{
  "experts_per_token": 4,
  "d_expert": 80,
  "activation": "swiglu",
  "moe_layers": [1, 2, 3, 4, 5, 6, 7, 8, 9, 10, 11],
  "balance_bias": false,
  "init_std_router": 0.0212,
  "vocab_size": 8192,
  "norm_eps": 1e-06,
  "tie_embeddings": "early",
  "grad_clip": 1.0,
  "seq_len": 512,
  "train_tokens": 1158000000
}
Below are experts of layer 3 (counted from 0) of a mixture-of-experts language model. Rows are named router (the router's row for the expert) and show model dimensions 384-431. Each number is 128 + 24 x the weight over its row's rms, rounded and kept within 0 to 255. Numbers have three digits each.
After each expert's rows: "gets" lists some tokens that make up at least twice as much of what it gets as of all text; "comes after" lists some tokens at least twice as common just before its tokens as in all text. This comes from a sample of Wikipedia text that the model never trained on. Tokens count by the router's weight.

# expert 10
router:115090132130102122165145137123117150116140069103145137122147135143155126122095109120143101142146143112088121110102130106134070144127162102082106
gets: " as", " he", " He", " was", " it", " she"
comes after: ".", ",", " as", " where", " he", " He"

# expert 36
router:133107136176097111101104112137123118135142090163133128128112101134152085131138112108132098098150124129160117112136098133159132098133145157183164
gets: " the", "-", "de", " The", ".", " first"
comes after: "–", "-", " of", " the", " and", " his"

# expert 48
router:130104131139147074120141134156098150102121123143124107130152101175134093108165107138103122137130116174097116151126089140130133115191133104131128
gets: " was", " is", " are", " also", " were", " has"
comes after: ".", ",", " and", " is", " was", " it"

# expert 33
router:128166113149183137122122132159132129159125117113142151131145132096138100170098100135141148150129175121084125130146163135118099159126125127138091
gets: " \"", "\n", " (", ")", "19", " York"
comes after: ",", " (", "19", " in", " New", ";"

# expert 51
router:141120072106121163100153141155090130145150145137110093128117139135154147101089166109163159139118057104098106154168109158110147147111168152165129
gets: ",", " a", " and", " which", " that", ";"
comes after: ",", ")", "s", "\"", " is", " ="

# expert 54
router:141096139149114117142102174151133106100178177132111147161149165130147164120107111129146116152156133163172113143128123133155132117112156138128156
gets: " in", " of", "=", " at", " In", " for"
comes after: "\n\n", "|", "=", "\n", " is", "'"

# expert 2
router:137115111094109135113110106175141137154157094144160142110126095121126139123136103163086127163139140140094135096118109139089119105126169101109124
gets: " to", ")", "=", " for", " at", " ="
comes after: "=", " to", " of", " and", " due", " for"

# expert 23
router:149160104156113138147124130123121121083114084117140154163164096139111089100131157152116173124164134124155139090173148101080087074141116150135084
gets: " 1", " 2", " 3", "1", "0", "2"
comes after: " |", " (", ":", "{", "|", " "

# expert 40
router:151103170146146121105106109160158146148103082140140115114154122125093171123144120148118088107122125128138153121100117157094102143172121142103115
gets: "d", "-", "ed", " to", "0", "h"
comes after: " to", "-", "–", " would", " he", " not"

# expert 46
router:137128130121127087114145128149157180134113123093103144110118143138137124169124112125169111119132123151118134098139154112136159128098141097162131
gets: " of", "ti", " and", "ed", " (", ":"
comes after: "-", " (", "\n\n", ":", " Born", "age"

# expert 38
router:163116114137119104116143141127166115110175139097136141161111156114132165098160099097161136170100185142126097109188166133146180128132084117124149
gets: "|", "-", "\n", "\n\n", " |", " In"
comes after: "\n", ".", "|", "-", "\n\n", ")"

# expert 0
router:115106139129130148105135086116171089158139127147141107147132097118103143103143129134122113108134134144140115129143098098160120135166140097090122
gets: "'", " the", "s", "-", " The", " that"
comes after: "\n", "'", " that", "\n\n", "\n ", "  "

# expert 6
router:130106160103132145123163088098146144135069116155159122152126138109177098128145129146165070143118109137152123152099115117128129098126125143087107
gets: " |", "\"", "|", ";", ")", " ass"
comes after: " in", "  ", "%", ")", " on", " to"

# expert 20
router:135115070098094116120120120137138102099108120116146121142099130090142147110092175126117159106145140104159157139098140174141091098144109063102144
gets: " by", " under", " against", " on", "al", " over"
comes after: " the", " was", " and", " a", " were", "ed"

# expert 52
router:131101104129118123174123151109143113156097156125153145101163152103087107118126119129153115162180077130103134130120099140144171077084120106107128
gets: "=", "\n", "\n\n", "ha", " =", "{"
comes after: "=", "\n\n", " |", " (", " Website", " Or"

# expert 1
router:156123119172107128120123119131112115089134147124131093102111141166144135130161144118120150134147126176139112125149142126098153154141107137161148
gets: "\n", "=", " (", "\n\n", "|", "-"
comes after: "\n", "\n\n", " |", ".", "=", ")"

# expert 49
router:177111125125131121124133110117097091166164135128112141160112108136087156138167097107166090177121110145143159101153144108155160193135109106105126
gets: "-", ".", " time", "\"", " first", "%"
comes after: "|", "\n", "-", "'", " on", "19"

# expert 50
router:124098118150114146133132178165121115183118130145119123110128111147172169103149148111133092121105127122103115110138134166152134114177136125139119
gets: " of", " in", " the", " a", " an", " 0"
comes after: " in", " is", " at", " of", " on", "s"

# expert 41
router:123117142131128108131113096111142130116126109154130169142088151119118125150117161117141129097124116139162065130104146104178163122131122150072169
gets: "\n", "\n\n", "=", "%", "er", "ic"
comes after: " |", ".", "=", "|", "–", "1"

# expert 12
router:123126113094111119132092116185095132147139121137117088123145144117127114101115101075144166120136169105127112150138105108143102124140120104155165
gets: "\n", " |", "|", "  ", ";", " Cup"
comes after: " |", ";", "|", " League", " 2", "  "

# expert 8
router:143090088142155115169105131130119131160090142160079087136128095127125109121132138175110130099127142175121151105117099138126060119174102128152131
gets: ".", " |", "=", "\n", " (", ":"
comes after: "=", ")", "s", " =", "\"", "a"

# expert 5
router:144155140112123092158126089120128163125149117124106154079158129097150118155082078159158112099102147111081133121097161142140084128141092104121140
gets: " the", " The", " |", " his", "|", "The"
comes after: " of", "  ", " in", "'", " to", " on"

# expert 18
router:140128115117144132160092131112113125147106088079136158162093193139154119105134096104156116059125136143134096107110128156129108097126117130130097
gets: "-", " with", ".", "  ", " one", " two"
comes after: "\n", " a", ".", " the", " was", " is"